Below are experts of layer 6 (counted from 0) of a mixture-of-experts language model. Rows are named router (the router's row for the expert), up (a neuron's input weights, with its number) and show model dimensions 128-191. Each number is 128 + 24 x the weight over its row's rms, rounded and kept within 0 to 255. Numbers have three digits each.
After each expert's rows: "mostly gets" lists some tokens that are sent to it at least half of the time. This comes from a sample of Wikipedia text that the model never trained on.

# expert 1
router:067120113162126129127121130125089123123104126113115150138134110107109117150163155149115112145095180145087164133140096072150129109149135134146117147139137131102127163145127115082139111115154119
up0:152185120080142105123126137116162131157070146121139157128124126166154078112147119145124125127138121174115095112177111113113158129102109129135097113093161086120147098138122123158103161159137135
up1:126099137141102074149081100118134132105148113121141144117141105146080124156079126130103123100153146131148129062138120115117142137159145136165111119153097113147147110120115169171116155129104120
up2:069120091152101145133135136106106141127187149136079107119177114140162153144136111153115127116146109126125106132147133088078136062159146146135094162112130121148101139128122122122127127103106146
up3:117097152122108112136148190132109099109140135149130126106097133123129164147118114149146168133152147130076145070140130129131143166129161100146116127150147111140129142154125134134115142136120114
up4:141078128128135108115147136117127139130121111094198148132138113142123143125103132160103085115127129168134154140119131140121111086127186108163135152169095138132107102126096149132171122124105147
up5:139111176136083117116107122145149109068139111152165172127122121109143104120116087163115108169120131083134142143108122131124176162121130139142162135137172120120139131136090108133138107116135135
up6:136141111160123139080135142081109156134119129138166106124106101133129126133124092108092167113141102131099134163141112089100084117146132088137172076112122131168084105123126122125102122080132120
up7:145112083142114142142118152124155143147138174133092123126107108106158130131159128162095139172114100100092134094187108102150117129097129114148132076130113146156130114132094116136115127124102118
up8:123112148164090148082148145146141154096159105101142144153116118148095113105098118124132136141123116130150118112138108132136141127090162161151098133114138144144142165143125119112130102134137127
up9:123109150137121153138138110147104119123125083105114159173098150137107128123111113180133140061074135132141091135096192122147117090131154175115101151092125084125102114097137114151107091138126161
up10:154136095108087115147109132142111164101159099131156128156126101117107097143101151101163128133150099139110139134116154136162172143126129123143159117127126131111141090149108182130087077080144094
up11:147154141140116129129134107104119135126134097142102103124121101137101077125107108117110126088135097168143101128139130121087099154124121141145134134128115127164121086121113143130100157147123142
up12:125123125118140139148141182174142141143115088116175108122094102112111096108150113130112140094201103081121106104093130133125114106148102107114131115158104140084119090132126142135167100169156146
up13:088106152139117147113094153114125151127152122103138119127133129130131124122136117123106115120104131160131132164124137111123116103085126138147152128132114132145160098166076100127134064117125156
up14:108167119135108125129151125168145162113133151155151135180137138137120109143135126123157116107125081099148141090127101143148146126164148126110098129154111123079160199082172145136130095112169132
up15:166143159158081130148142126170107189109141119158128135111111172171148091142136120140089166126134138140115103143130133088112112086125086091099104083138159103127105118108153133130138115118134136
up16:147093101140168140121131121107116103146162100093112120132140126109119133142098132185135120143130129137148148138139147143118111151153132123124116141163127121125108142135134125142123168107112134
up17:104141112153091164107149144132123145152168135083103131111113154192112152076133158105137138116173129175135135122118114135132124091158129165124138135151083149119136108140150103130159131132110115
up18:198110139154132126116119150134189104115128078119130134092089141129142148146128133137118110127130139151125098090144148122140139136145104110140086125097113127157121075125104159126137133130166116
up19:172095128153114142109157122130140167102123131148090109173073121117134127139085091146128118164134122129120154146098107106150134127111088089088132115134125133174127147105118091135155143072147152
up20:154121120099116103154129104151166124146119135135150124099095107136141127107113126180104101121117129150106162127081151175119137127117150143097097138135121104119139118075079111128101110134164134
up21:108133080131149133191082153187142129153127133122142100178100115086106172120089091112120121139154117098132099126111154111149106128126129152103135109072116094110112106167111120148114086131130131
up22:110123109143090125132128140121108143097091134072126106113105132121122143152135146138171126131108078081200100148150159145093155135174120138116132150070074108118129169105165113146179115125116131
up23:138167075109131177120114122144164135118105142116110111126143156107123131142118072113150125164148141126151101097140095117121111121114080084121115137135123139140122121132092180115086139120126121
up24:108132124162098130158166103129117161116113137115132136128138153157152127070116129139156146121130106167147151176114106090146106116149082131149085153121170115151135124115130157103118111089144138
up25:117133131083141154127109136109140112108142126147156122067119087136123111123118124141141127128117151141156144143133119119143161168077149110117112134101151096162155145115123143133148147159119136
up26:084118089123162121157139146151126145118099131134119152065122104197144159092126102100049153134141136118129155104135145107125143103091120110091104143091088171064144136148146144140123136099110100
up27:127176164132118106155156117127132148156133149139106127094105125123127153141163141111131105105180108169173098118144171121074079134130085139122112146108151149129109151140118123137127123118137158
up28:122109122121098157118095175160139099118089147096102094143159127100130163151129089102117090131160141092101125129123131085122138112142102093132131118115114131112133152148105185132157084158116148
up29:118119061126128098142089137152188189122132154082131140135127142124106170092088126163120111129137115114136092132109108135078116113152109092113107152121111152124120132168101134113114079140119169
up30:126154112152164153144082160165150121117120133103108126150150127156082116149147115124131094155106128144149116127128126105132150128142117145122168154141154114087141070119111130111158108110099114
up31:119116139141103123119125126124120101132131150096128127091124135140152128097086144137136176119105117157097106114143095113142128134127144117084095094124109153129126153165132144158107131136082084
up32:110146082129083159132142124127135163124139086139156159153138138103147111134134105141097155139097120100147123093121128107135055095101101127150142151119127133156140095087130115118120098134127142
mostly gets: "On", " Coordinates", " Preced", " Genus", " Total", " Website"

# expert 8
router:156133080134085153143121112094179077167132101135088123156103143073097101121094105156123104098119121116142115155123128185127172131174149094115111127141108150172124160146120086205138120090139114
up0:136112119167106078146166193183140123129136108101113111101112127108147187153161166129162124094129122137121135122115160087094148087141110105130106098117124098132125109128131096115128154141163125
up1:144137145132112083140093124133122141109112129166145146141110170163124149089088134107118067119116099125145125107120157147091097127142122095111110110118142134124103093125131130097135111172150129
up2:124106117111132083177135149099113121105130118129106129110111143134116132126153095122109132129114107154114136090172115113143141137126125139125135126128122124112139137121125168136101122112136093
up3:142148143096091141116126089111120109122122119126131113139067125159167127097104107133172157175101114146146116110123121148101152162107133149112090104134135165122128171132143103125124103108075160
up4:137117114155118107119132137151072144154128115085112104127121140117150151139152175125160162172070129123098187124060115132146130108124100138162138131111164129135129091172137125129117157115121138
up5:126109140134168132048165158138155143137105089146132184095114113109090149115119121142076113129160181138109120095154152120098131152071130110104088090118094112155134121101104124146097122137095118
up6:115145106093135148108122117123115113114157168108143107138066163166111104133149138103074139137128100140190118107157152137103107129134107117126109094075129145124120109066106127116111125155106116
up7:121120145113125132134130110152087121084149145116135113097156157151174138126090140084158120121164120124121118143141127132112131142109128077142136095156143098111113118129130158114103111157121115
up8:086130106104153146118124112128134118120120098167137122104115154119172120100073120094088183181137144111153105123116143135142158123145117147110161138111144111099103097117123148112122142143093159
up9:140159164107135104101128163147084131119121121084148096090111128103146092075118121141101115132161114116080121139097116047137142117124092107089112126138104124143117145090121123110099103114117158
up10:111135165137122122151137162140121120086125086112059144045114120119068146099117140121102101146138169127114129118148087130145112087153109148115126094116177151159104123151163134121143124100115132
up11:146134098120104116154157129174111128110115140125071140157126123137151132186144103115127093173153162108075174111155168147102147113171139094153178138183143152146130132150095142158127099147112138
up12:154103110127129129166101143143131109099101108109135137105105112151119093117097111135116140152095154148125135114167154113132124128101135136136135166134114150141140153113144128147146149139137133
up13:119139163131137137103156146113153108092121134137104138134095083133111133112131153137141096164121092136128116114150117126105156144136104128124119146146136080124156137145118108101137159157125147
up14:148131115115139136130089144169128127122109095090129133123122124126093109109090112125094104128115127115161139113147115120105126138137154122112152110132141134113159130131129172148119099121136082
up15:153151160125154144101151095130139108119120156117133106119104156177103162140160129125150110152176113161160124103129130134067086147105164157156083158141120130117119098112120133122135155123099122
up16:126100168130140130147143117123113138084099143068154117090167157155166121131124126112143145136141102119108112135106157105109154110097142167146131135171091123147160117151148192140121099127169105
up17:093145106101134102113102152147111124103144097122120119152072106146140121160125114120124087138120129127146178114110165142167126096137135141125104095133139088124137143164094121146143150102157149
up18:134115138196120098133161122110098145169109124160154103123147143172127145152127177134162135090121114116110110091123097134124122101113110117161104124105105125102162170123130169130106127176164073
up19:157128109109104125116133175158118133137084114110186135110135114091174110101142071093116142139189110109140120087104144109161120100146140100114109107118164130137165151110140115114131173143095113
up20:144125128096161147065082163135151114105155145091121129129139151187095135134120118140143137142114127163151215145130143134151088136095073120097085121124120113140126109134106155116093120100134134
up21:111115135127077115157126146143137102132130153079124155111114112132147128089123184151120137079151156120078151089118126140111125110136159141158128142166134140074127145153154171123099088113115143
up22:144122096140089068121131125138148147154118112110101105125164095112115108113130088196157106118144103146187130111139128113119107160164148212112163124104086113127143111166135122152134136131104143
up23:108079140170115114132124140150153136094165130155129125144124132136109153148166151096139116140166152102145143117075149108106152118125092120099099119165137128128129109136086155121150138174166145
up24:066155124115127069102101129174109131154145140114105130111087152109139148129184124102088149136167072137147146135115157123096154169136127121137191109095111135145097082152112149108073122132123146
up25:159107125159163137118119129154102097126072115140108135153139138157134090145168150126175217112119136136147117120120145105122114155073064176149151100124159108127171158087143121106145141180100138
up26:138080144107106078160170132169141112108097156133129128116147132140098123105116170140183125197134091124129085174107186145140139142114109157108131129085112111140143165123124133156133145145188181
up27:082123128109140126118138151145088146122103119126134125162125115148085162094085144130156138135125118093115131114160129143071093109123114125161125119155097122150117142091134113104118141100133126
up28:124124155150120102106140142129120164126156107164132145120149095161129114121093156139124111132136121106125129107112127115125122151163083083125143129116098113131152148160179153108111196145153125
up29:111123132137116138102154124087075125131129124152098097128151098145118093143085165110122121114150163119111139109113140111128122068116122161134114118127115100127175140108128157140088178100150101
up30:128146173138103138114130111151152155121164123084146094133128165117145100111145151093162120132122151146167125148119133074064116082146094148125136135128094102135162103164106117128136138123071105
up31:139115111149131118156103111121118125159087122108145131083144117122121094128147091125076105085118138147154118131134109115129050130098134123112129097136131131110111135104151149121125113093148130
up32:102106134115138094122076145155145117074106129121117099098093097101133166126156116151121142168134116074073139123132131110119149141123150124114090115125115126126119116133087110144104081154093170
mostly gets: " century", " acid", "ova", "ologist", "acy", "ium"

# expert 11
router:147127154129168157147155176197129165148133110125124120126137114126142142094104112102143144148092146119105093136128122092112115101111146126102157143121143094134116108113158149083141161171123110
up0:100111160109116153089137047147129097105129133076126129096105131132144158113165136131118142103152100101158124117135131082136136118089117100110081114101126132139109163097112144139132165153112158
up1:124111117125147092154113117133124108157092131100136130125131102118141110129115137152141155160129123134139126147141129163114109092113144174141132070146140123134178137117109102096145138121167117
up2:155112133118103144087138115150110148126148110101108103105156097158152146129115083137119111131129106148116133142140171116140103159151165137090139129133153108146137114087125142121128095097165134
up3:163166108164100157117131111106102108125128156133139138127128103180113147120131120120133126085151104120132172126117123123090115107100126064109145096139165116130122184155117169125133132129182138
up4:109108167121136103159071126134187137098156127178116101135123112162125142115112156149133110145182137082172111152087135097101099121129074129126100086139129126132159089156111110122144143090159117
up5:109160122139108119114086095115099141125123118162111102154128196094121114144102145186125094107111145116152133090169123144139146082142091111129097111122057153164160128144161109100128142107106158
up6:128148079131130120135148114114173114108136136161103145110125156129088095131120175111118123150179140108136169136142149118104128113181116101136125075147128109112092092192142108118135150110138112
up7:148135126152071072151105152124113121127122125113098096093137088109157101148105136113110131082137151167140189142113153126116120147071075075114112120123133134119138145143123058122112138093170120
up8:183130116126082140154117088119149054096153099146133128100099152159149156134108084123111105170171120125189111104143153113077135134130131127117106122090126168139151132111111152149136112115142173
up9:149093112167132058149145102160119145122095081150107174118103100143105157118143103143116155128114127150172150138138195120114149123166097102169117160112152125142091109165158124117117149120178155
up10:133125125116126103136134116106104140131122148156116126119141137108088109102096127166117113123138127108118140113112113161101149126168136116170145136141145170115126120121142120144107112063105133
up11:122129146154145153155152141182100124097163117136110151113105133114149087108137132154093144126137118125075096097123110149087160137104139135117117093147084111094109113114135152148134156137103087
up12:114166100141147106138144165133113112137097183148087140138157141118096118103136163163092115113102130123126106093158139165146140116131152140103110091119078126113117130122124137147135128104137111
up13:105142100130120096133142161131127147143107108125128123112119140107126177075135092119115083106110133102128154149113164118161117151134128132145121141138140115133108128144097145103134103134164156
up14:145119126154151133135164100138169098139127149116139111140132132141122101111119144141105129114125119175096137069116161176124113102151110098125134094183114149141092106105122091127119095167158101
up15:128138130101138125125080074130152098101147154080117123140123127150110081142137104145075137130126131112109157088105128110111148097127118146117133066139138185102130109125111112173097085086124148
up16:144142172102155114086109138105193131128169146137113101126127142168136120105101084153125144104148105150176135105124138149085150102120146133126100148157154140136125119153112133120106084134114104
up17:071133126141090115143113113128097090125117141079129141148121127061131076172109109185154143143154163131171164103144109158160152131110117116123131145128117149107172111174122130135123148077070116
up18:119168164147133074109106141149146129151097136154154116189125152131100154096148117173129128112171075147134110074095129121134127106142153078134111129088128090129109125138078096153143132130126094
up19:084180119153125110153118165126174119141151113071133152113119113120124146159095132117127133146161097135169138119126129143108107149173141137188112097074124154099131126134100084141148120092137082
up20:114125116172106129160163129169160125134104123081134126102078129149129154089109120126144123130146118129142153110124141103127125132133116090134108120141113101142103111129117115125157118109173093
up21:138168084132093146146099140094166109103099109135139096106111137108076101098106133130078145096129115168151145134125166145128104094156130112103121101065131126150109151158131151163130141128119117
up22:107120109186108141130135095109095080139110110105133113167095090149134105173168109144131166106127111134112174124146135179083104093113140131170133117160115128119134159136134135117110128119130143
up23:089167140111104132123156147128137152081072098165116147121165081127067136105119069142132143127179125105106132130103096097170129095134141121089115081156134176082148130157142132147134109128137057
up24:100151132166127124168126142127116126121141089108126148120122108134143138118101148113145091131143112158128133142138106126085136115130148168124111136156138126146145159130147118143129113139098115
up25:136140128113114119121136131158143129141174092049132147127151138138113111128115134144170122119119109136123131131144146168125147071151151108128131131106109131148121119138130123102103149127140157
up26:082139117139119168171136087132129112149116171150096114123140110067155125123118113112143100174151147135156147129096137122133093100133157160103088120110107093138133138155104154147159124154122103
up27:053104063097132109108168124113140117145145154111170131123129115098127090105115102147137098152146096135138121165126137146146171129147177089117122134112123134133088146124133132099111116141120097
up28:109118142131119093120165098131076127079128111106120108128110111080135082158125133120139132096137071164153115156137188130142128115109119138144110145120140094150138151136102129096120110154142117
up29:133127148117124135137131144087142118129125115094125130119111137125124129099136106145162148140111125124136170102117132105088081144133094128121113082129150126161135131141107126132118134147096161
up30:134090125111081096148146113120147174102144149165116122112124122122123124080162151123130115095169129138116164116106139088132151122165067139144123133167139173155121153151144111148117117119158120
up31:124158139141097108135107161108200133149110147098116116102148115160145122113157170120089148130129096103101145134143122111143115128142053117168137126152132108125114114153100114119109125134176126
up32:114105138152109106137142126128125128116137118125142147142129119138137172086109132125132113159119121140153132096122104116170108150098148125153126084152124131102154115168102126130159099116128122
mostly gets: " un", " inter", " Un", "[", "/", "St"

# expert 4
router:124125103101117109140127100099119136129117151141149127118090106169101108132140161106157119164096082123137116145105086148147112123162125140161109160115142144138117127117182133102106111154131170
up0:107112151178089114152140103142117188160129119103147138175088146124110164104153153110158123126120104160175128068092127122123126107127120117124129116159134119142129121133130130122109163059143071
up1:112095099103151121159139135118158130115143162128116153119168148126090141118136109154137061087147101095125097121124162149115127130145128151130086106166105138141089101112158111160140118124109139
up2:124157092157122126127179153126108161121119147175150141127128133081125154147139120136152124113137072116093161120118148080123135113114081162141095127126124092145178114117099153138123102075091136
up3:098117141140084107180125123127117136119094110084143133103134086132086098150111138133142143128157131077124142158134146119173085145107109156135102143134119086122130137121104078157147108154162153
up4:114119100104145113091133130110094092084108182103132147120122094160153128103154156136113176104172110154145156120107130113100132164121101089157152142156100153096128140115159105103160162123142126
up5:092103079149117094157069116123130117112115119154130135083108097119092146128096115121102117104167128159110136133132155123114155106148112125126094135129122157080150117176129118128157118117123136
up6:127147089100113079110119160124091147091111115144174155131113159117108155100152118104085122118180111136145146134121144107128179076131156134153118105122140132129132065131083102108115121155120137
up7:109162063085130139115174139153095103156158115140146098114135108095135090104150144177141139148091132142121151163139127110136116122142129110141178115146098088155123072121078085118105079128122082
up8:136074150122079123112113112143124111103130109085158137096132132150139129117127119152117109090119124096160134133124124135114096163118136118084117096169115085102122151123133154126146121115113161
up9:116091160104152134167102079137097117084103161118118133125145124144066163127131120146106108132102119152140117118192129157131140088114132177132106140109154090127126135121133103141093107139134145
up10:137172141169101110119155119128129152138118126073123112106134116059161106068121142153110126106128151068143181158139138143143118097143129100138116103122087102139114107149133169156102118097118097
up11:118069143144104159119128124154109150100135139152136128098115131126162119133114108151098104107152158099162101127134126102115124118121143149130135103137075143163142101136142131124140159111104130
up12:142144140149124105105089098090151099147117113152100099092109145158139133143117107172111134123129162126149156098126125137116136148113112128137075067082093129152186107145113103150140169115131111
up13:114083179149098106182104149126135158114148093113139115103146127125105146149137125138142162109110117110155131169145153147142091147150109121109132151131127105153135107067132154157138077152186128
up14:138140154143112153181148136141111135099111153145088127131132170131121140152157126097123101107136089156178148092109138121102128113072101151112091081143137120082126165111079185106116128152147132
up15:132122144134155096155135108135131172130110120116131141152091105092125141139165150138137151100160117100131133112141125102090135116118131139145155133126130157144110065095086136149138127112142100
up16:079150132120152119136115148110117133185127138148124112128093089093162159091116129106038114123158142129137134116143153100143128072135143113103130133117090068070099110147151141118145124117122124
up17:137129097143085128114132131142141134148160092109121169168168119128084122108153074155114137133126112154130123099130135102121143100146128093107158102130156133152115124146133161164099101113108111
up18:152180114136130092182124167142164115176130128139137143119110121070153102161138142132144129123102121132146124107119155124142121148163109116120098084138103168141142136152130108122122107147090093
up19:095179115152125104110105122132130101093093132072122156146145106129107133166140110128135154050173144070101167098139133145076149105112144093157177124117160092124140172154136099119099122150155128
up20:105110081095102152160184150091088142114124149138125154093103104103165116126108128122123097110137114144146089133115144097138102105098107158092105129106118133114098131173104132114135129132122113
up21:093115138138133125136115133116148129146121116119095115123119116155158162120123142116154116128118137141149084101118154138133090146117087119116096160081124139109176105138123148130118154128086084
up22:152123144118131128170125130147123149140127102127105099122119113163153133105131130120147137106099162183115141091154119102163134106159121117160113140147103130101099119127165156129137124144143149
up23:127160113154106098105142155127160122141172116161128125108126087076143160111117109090116079143117097135152131129099116127165113152132144131112107093157113107084131092118104104167065133139134119
up24:147174152122138101140112138110142104125104109126110143147108142132129132126133150134124152142154138145168109113114108145108115128123120169154129119133096107131158131149148126139090100106118123
up25:174134153161117118091118125103122109139129141097091082142132105108145153123143128164157102056159134116140107066160123121148151111155148137106156127142126115150128112109131133172126174102128126
up26:104121152150109102164126128123130109103147109120129134158133120107106161123113139132113133127104133121099105098097156133113181142159103142151131135159126097121144168143138130113158127121153096
up27:144117149157108124139090151103122126076147114105105120113112184138138177119165092170090092085110123149128094121100172071134095144115131113100092065130155112085114141113136173100144123115102139
up28:115099138134123119162098135132159135102140081088139071100172154095108109155134122140146093095132130107117129103125094130128160148167136114155119146135120118135152134128103116151091159115151123
up29:125102107124123097147122138130142132119149088141091143096089144077127128103151116136063105137107096116141115130111138114120169158172118135149144119136112136070180136123133114165106111138117104
up30:147149138150138134160083164104124131125091158148134142122100123101119120125130107175124088095113128130129101162135134122142113164111086100141120128097151118138169141113148135115096113170148117
up31:179167149159090125115154109139142074124121146144135110087123173164129141083119149166135101145140122134160123119124127167100137137146111149095101096122127166164162106139121119164168131114122128
up32:137157101156140148142087141124146163115131158122092159148077143086120130134118139116131122109129155122134150106105143117115085132131099132153112149102111142106132125100116134148144131142122122
mostly gets: " University", " School", " Army", " War", " Force", " law"

# expert 14
router:137077148067135155134157120133117154105105143142168139143153167111130107122135122106172147145089129093141124177120119154170118156120127151120150163069155144157141150104105144125127127146133182
up0:099108138173131098109107118154084163085122101143087133131125117124099118123161120150119140105119134144182198150126146126146115091168106129134105150143132103128151150133081105069128138162140113
up1:129095097125131124165112157150114097168095077109122136096099139115133104163111159140132109100171155155136163116086165127105118073143084135136135085134116142095113137111128112132148104135160139
up2:128145122127107127133120168159142116119185094123111124119144153132124128145149113174096108091130130144112123098141111133120117088127122114126122126102123126131161090105111145135057136091138137
up3:148128122159090085146126114125138107111127139109121139111149111122122129137133132136135152135148132188150153123153145105124146141121089110122097106174088133162132136163124100151083150111082144
up4:145089136143129153153139176118168122168102129122109135083123093159118117144137109197117113123144104149148147113154099128136144117152105166119082153143124138161154092147094137154121120119138119
up5:098113142129132158136161161165114138115102108125107141130122138121098133118094102183135137124126082124149128115148158093138152105137170102129121079144151116155142078093136101119135102116146097
up6:132182155191132162128156112092141172111121125134107110131117119144134097071094133135127133095112112122171141125122151144115142116124163144120083138148112108150095099142120135128147176134160113
up7:166132104185141160162086166126104100104114088121132127100082109117096141136164087124135089150119131173138155124148177181121125091103119107158106127152165156109102143104136141148120086151167137
up8:148095079120055123121106113149119133146132135058104078073113108120151141163124159108132106086141119125149157152121101115123142092167103164108112101167094126129114092125109109127118131158109107
up9:131132124183121126130091125122146118134099127130130150149155124138104143141178089120116147115189150132133162089150110097133160128175081113159133108188172134121171131154131121161135104113115098
up10:140079131132105144141110152165137172115150100124081164144138094117129131106136092118137096135163117160131114145152142097119148121106133144107129136154142144113121170145142161105127118158152145
up11:140151113117123119146132090126124132150200091117129145134121154150115150097144158138125141137136113115106145098118156085145156097129087088119102126157135093096154134132117145139132144135115141
up12:116115100112080111140116111150141106139166184130127147115100138154138135089122113148131111113151100129130132103137135129113136123121107100108138122147138119117095086141142145114134128084145129
up13:146101113112129130123098137132117142091159116101160074144132120151121145106090123122157125144131108098148101136099131114153074121138101118113125122174127124109111111172147153122127139150096142
up14:110130101146103112127091124117114149157160090132115124131118133115091109133111141128071114112147145172119156077124123117127164117110123144098087121155106111146108095117129114192098154130116119
up15:100090138157151092138116103129111130114110106131109150139099120102126105132111150101145151161102110138156143132114131149164129152124114106142107105152097163107138112112132122138157148163177136
up16:116168126132091136146081113119112122130135052115108160143119122097141134091086144157089155116146128167140164121131167101125137129113150131097120092110140126118103122139148118134129135148103081
up17:126120135115120136141105134101126096193104144117109139115138174150132096102133093148105130138136165166137179136132142130146098110137130145156104115146157152135090129116135143144106129120128158
up18:114100172175139123152093162122103169130119117127144132109142148144129106160092132135123128156161154136174160127162160111173087090106108162094094119186124135131157173162129125166156106142122127
up19:118126113123096128153090124153148091181172113130104109112102105113125159147137108135123138130135141154145179096102123124139132149154126160121084156155098174158112067168121149160123126151116106
up20:112139142104129104174153130140167160129137184150118130134126147152092098136133122135163127103156153142155123102131174150140129061131131158119131110144116128139106120161119114155131101111146117
up21:134159105120141154170084160134155093171101146161099124129131115120123146158169146148115116121154066133117166045127095130128164131118165140146119102137125130100129139126114158132131126112129065
up22:118156118097138129126142168126123166124117168114101093078116123096130152128145133102127136153110131149113161127114112129144132155101102074113138085079135129095095096146097135097116126155149064
up23:117176119113159085164102099122161161132144132137083165145141095113133153130130139139128129143154139131136130117131126155076081154133123150167092094160139124137087135120149096117090118110131112
up24:133144114111082120147132145091137124143121103121126132113092117121095155088117147100104104102153069143109179127104130106090136103159171120097121113141107146088099071146118157106138147147118109
up25:104128095142117128191117119126162107100193122174101133100123064094170137137119121176128131134145078153142118115142098094126155127120117127136071134138117119077122124148137123122113117132135121
up26:098122134153112103145060146174114097126192108116092121145124078130117184115135135139101093143121143124090190111116134067112131133153115075115139140154148108122152101173113142137104142121158112
up27:127115120099080155123114140144153105073166103121114092113115143144109147098153110142104099139127092146139104103145101101130142131115116122098112107119106159085134112132144114137090169098162147
up28:151123106119066133152121109107156112088154134105127142090141163216133110141151134156131134112115097140174122117164089172139110132166130123149110167155118107128153098152100124151114102133140135
up29:097144136149156142163102134124171130148123088113100140155080112133101121145122171151126153085127072140119101102085129066156118119177131141132132110176124138080143139121162134133136156130116065
up30:165101065165122092176132117120163168141187123165136132141175102141107110128184151110121135118120142089143166132138142160146142131131087113099133131150115150104132116149095179102126102139147139
up31:160153130124129119111095143127173133112145155130090112094112149118117107148129141132145133095110144139112146117157101110123145105142131133103096082141134095155133132168136161099127167158131138
up32:080120126099149091163117171134126144135103155120098105128087117140122161109125089134108144117151141155113148114132176145143131150141110099150126135140134129139184100115115150199118150120119103
mostly gets: " they", " he", " she", " They", " women", " what"

# expert 13
router:164095134147131084149118109098108117089161108113172109086158130157118148164155115131124113096157135113115107113156141094120127158098119134095069112180080177147118109126152097130154157126096125
up0:120128109135086127114132132156115138114080114093117087143139150111122110134123088176095126156093138157120160139118108164118099070129118089133103162116129151118169132162130126148103110093122132
up1:121148119145113129117135130146189163129187121100111122140101144138091122125105103170164160153152121128116151162119090116127160139131154138119134110094134139123123100181131134117125146122162122
up2:107125119110090147117088125134130119140107115116106093141145127097115139124159118172069116101128135098099153132135119132162105091161055095116106103096117173143133140144136131166118146100146143
up3:103148119126138173140135125076126131124131135117112079127155123080134132126140122116119154121116122164155106139155104129129138116133097090145056142088179126083147151123092153090127131115144115
up4:134143137135139132109151123109129164105057130129126093081098089130143137114147091152102108125114078102178133160111104137089116107124155156120074109150114122144126145136127139102134130141124132
up5:097124137122111089108108131132150165153092153122094118130156142106116134113160125105099147130142144135136142128146098131126129130157137086168119116100113133124120112135101105159140109127152098
up6:166129139130109100124105146128132117124135095119128098105145102143141105118078140106077086112088117096134128121135147144126127140143101147093124124138126135089136098122131136106105135137132130
up7:147133094128157156150131127095146115146121147135122143111110081140130125136139130123173129141096090107157108123147128141110125074096086131135114141121141114126152119124140167138140130133106151
up8:099139147156084134146102115139124107127176149116120090171161091118098129112119150147148107135154157084142157069135097127131114107147091137115127126098093130130162165103101114145133099159143144
up9:142094118117110165138136103117161091127157119101117174154108093156121130126158115125138203095116091160109127091125132107124173128100135162164130108160178108131139149152132104133123103118121136
up10:127170125104068102141104130122201127164167115119137141113125129158108118154146142157116132090152134137148129113173081110122141120161116110152107123108096101150121107106117122171115154082136118
up11:156132148146120170119112131150153137131111151140110143118131108159112141111113116102164121148102106091143119133110107156127147130126136132081053135164131133125142094131119176115128143162153106
up12:127150092128104126164114128151126135151143108086132100129132127128111095121123107147086136132088145124144114125131147179110108119120134159145105091144095143148133116129091141141091131120132139
up13:140170149163118131162090121127108140156141126088135122103085129134120171135133142139172135103083138155146124141089155143087122112153138119171109114101088143144141132151118124098122148100157098
up14:135161112155150151156143129119138129131141159143118178149146124153123096152148147159161140168138149092105137061149105105086087130134111115140133134128166092110115087131084139136137136107096097
up15:138190115129120153125131119118158169158104131105096146149157139145143071105078114135119125123092147151115121147137143151123101128129107142110124160134132121143130104123126111124098126103136103
up16:125116103138115121150096127111164118166148141080139136112142120145144110139087135152116102126119127107120151082115113133094130102107123140127112099141098155116125150115146143130119112171133150
up17:147139102121150120146147136132155108148123091139087138131141137133116167103120138118119129130139100128129117076165158108105138162181121136137145117157141139153161178124137134108096108104138136
up18:119135136144140100105110129139115148155144078135138142111078102119108106125106056134147128150121117148158192137089140152113094107165165088136135129166132139118085146155132123099135095176137136
up19:113108075134117141144123123129126113156070114132093132133105144110141128099128120113098088158100139131143192100176161158131106129169111124193145132139126107139192175099160113107135135101096136
up20:093125149104079093148110143123147127106151151146115167149137138112117109113115120123114152121116082109110119133143134149111165127138138141117162121143120116134165169146144126117120102117141148
up21:113164109108103147125094150170160126152119121137080157151136114115127153130168117120095159131178069163131125108113131121131112079092120179126095117114130141122107097143090099140135106153130100
up22:114105089143122132124087189138123133114110101114109124125099113123117143116151083128066119094114134125132135136117150116097108061172070118112103120158149145125149104126083192138145141133158153
up23:110167098125147165131161119141155197121093114132147100115088123112122126128088107098137118111131162123125127137151106110088147151113167143123116113084150107155104126122133126108116146109159120
up24:127079140144158107123122163069100146086155138094142100113137124147144125142122083137144159113162129156135136119120122094129114099111119108152125141116089143119145125122159135098112087107141146
up25:135124172152120098125087091132111140137108157160083097098150139144111141133118113132140084123103125094129166154160159178147106125140092113124105084171167178140148100114151167110110099134134152
up26:160141152173116096133148101137171122122136105073098157119097134152147152102139095177161156133135068178136101056097102057108117117127136094142105136158146100134115138140127087134128111117160144
up27:111130102127139192151096117155098136148097108063105146151114137094146138137141126124108151125140101152104153162109164103129139089192092103135121117114118131106141137111108152101141105145167131
up28:157114132152086100099148106187172123158155090099128086113172142110124140099125144096174153120159126117169105144115139148133128074121135135103144139106114132142149152102140142130122133133155135
up29:100102153123113102130086127139121079129138164155140133110132110168130087158136094139136100087094127114160128107109127151084119128123118123098091138156126111087105136144141140141111134159152151
up30:141156157142144108121154132112104183125114129104093154157121158099112104130130114131155148125119151165107180126095193138125145115196124136125144157161134112145144093127103135129118120177128156
up31:117138153142123155131149110156142104143131106179141164154119086112089117128103138110100122163128135121162128114153140142145127125137160088158128096131134133081114109119145151132142124115177093
up32:122136105098114129134099133138149164142124107093164110134104110155077107123126117116133138177128110104133179097116152118092129120126168137115130060102140152132113127125146109153107138103177103
mostly gets: "′", "°", " million", " (#", " •", " sq"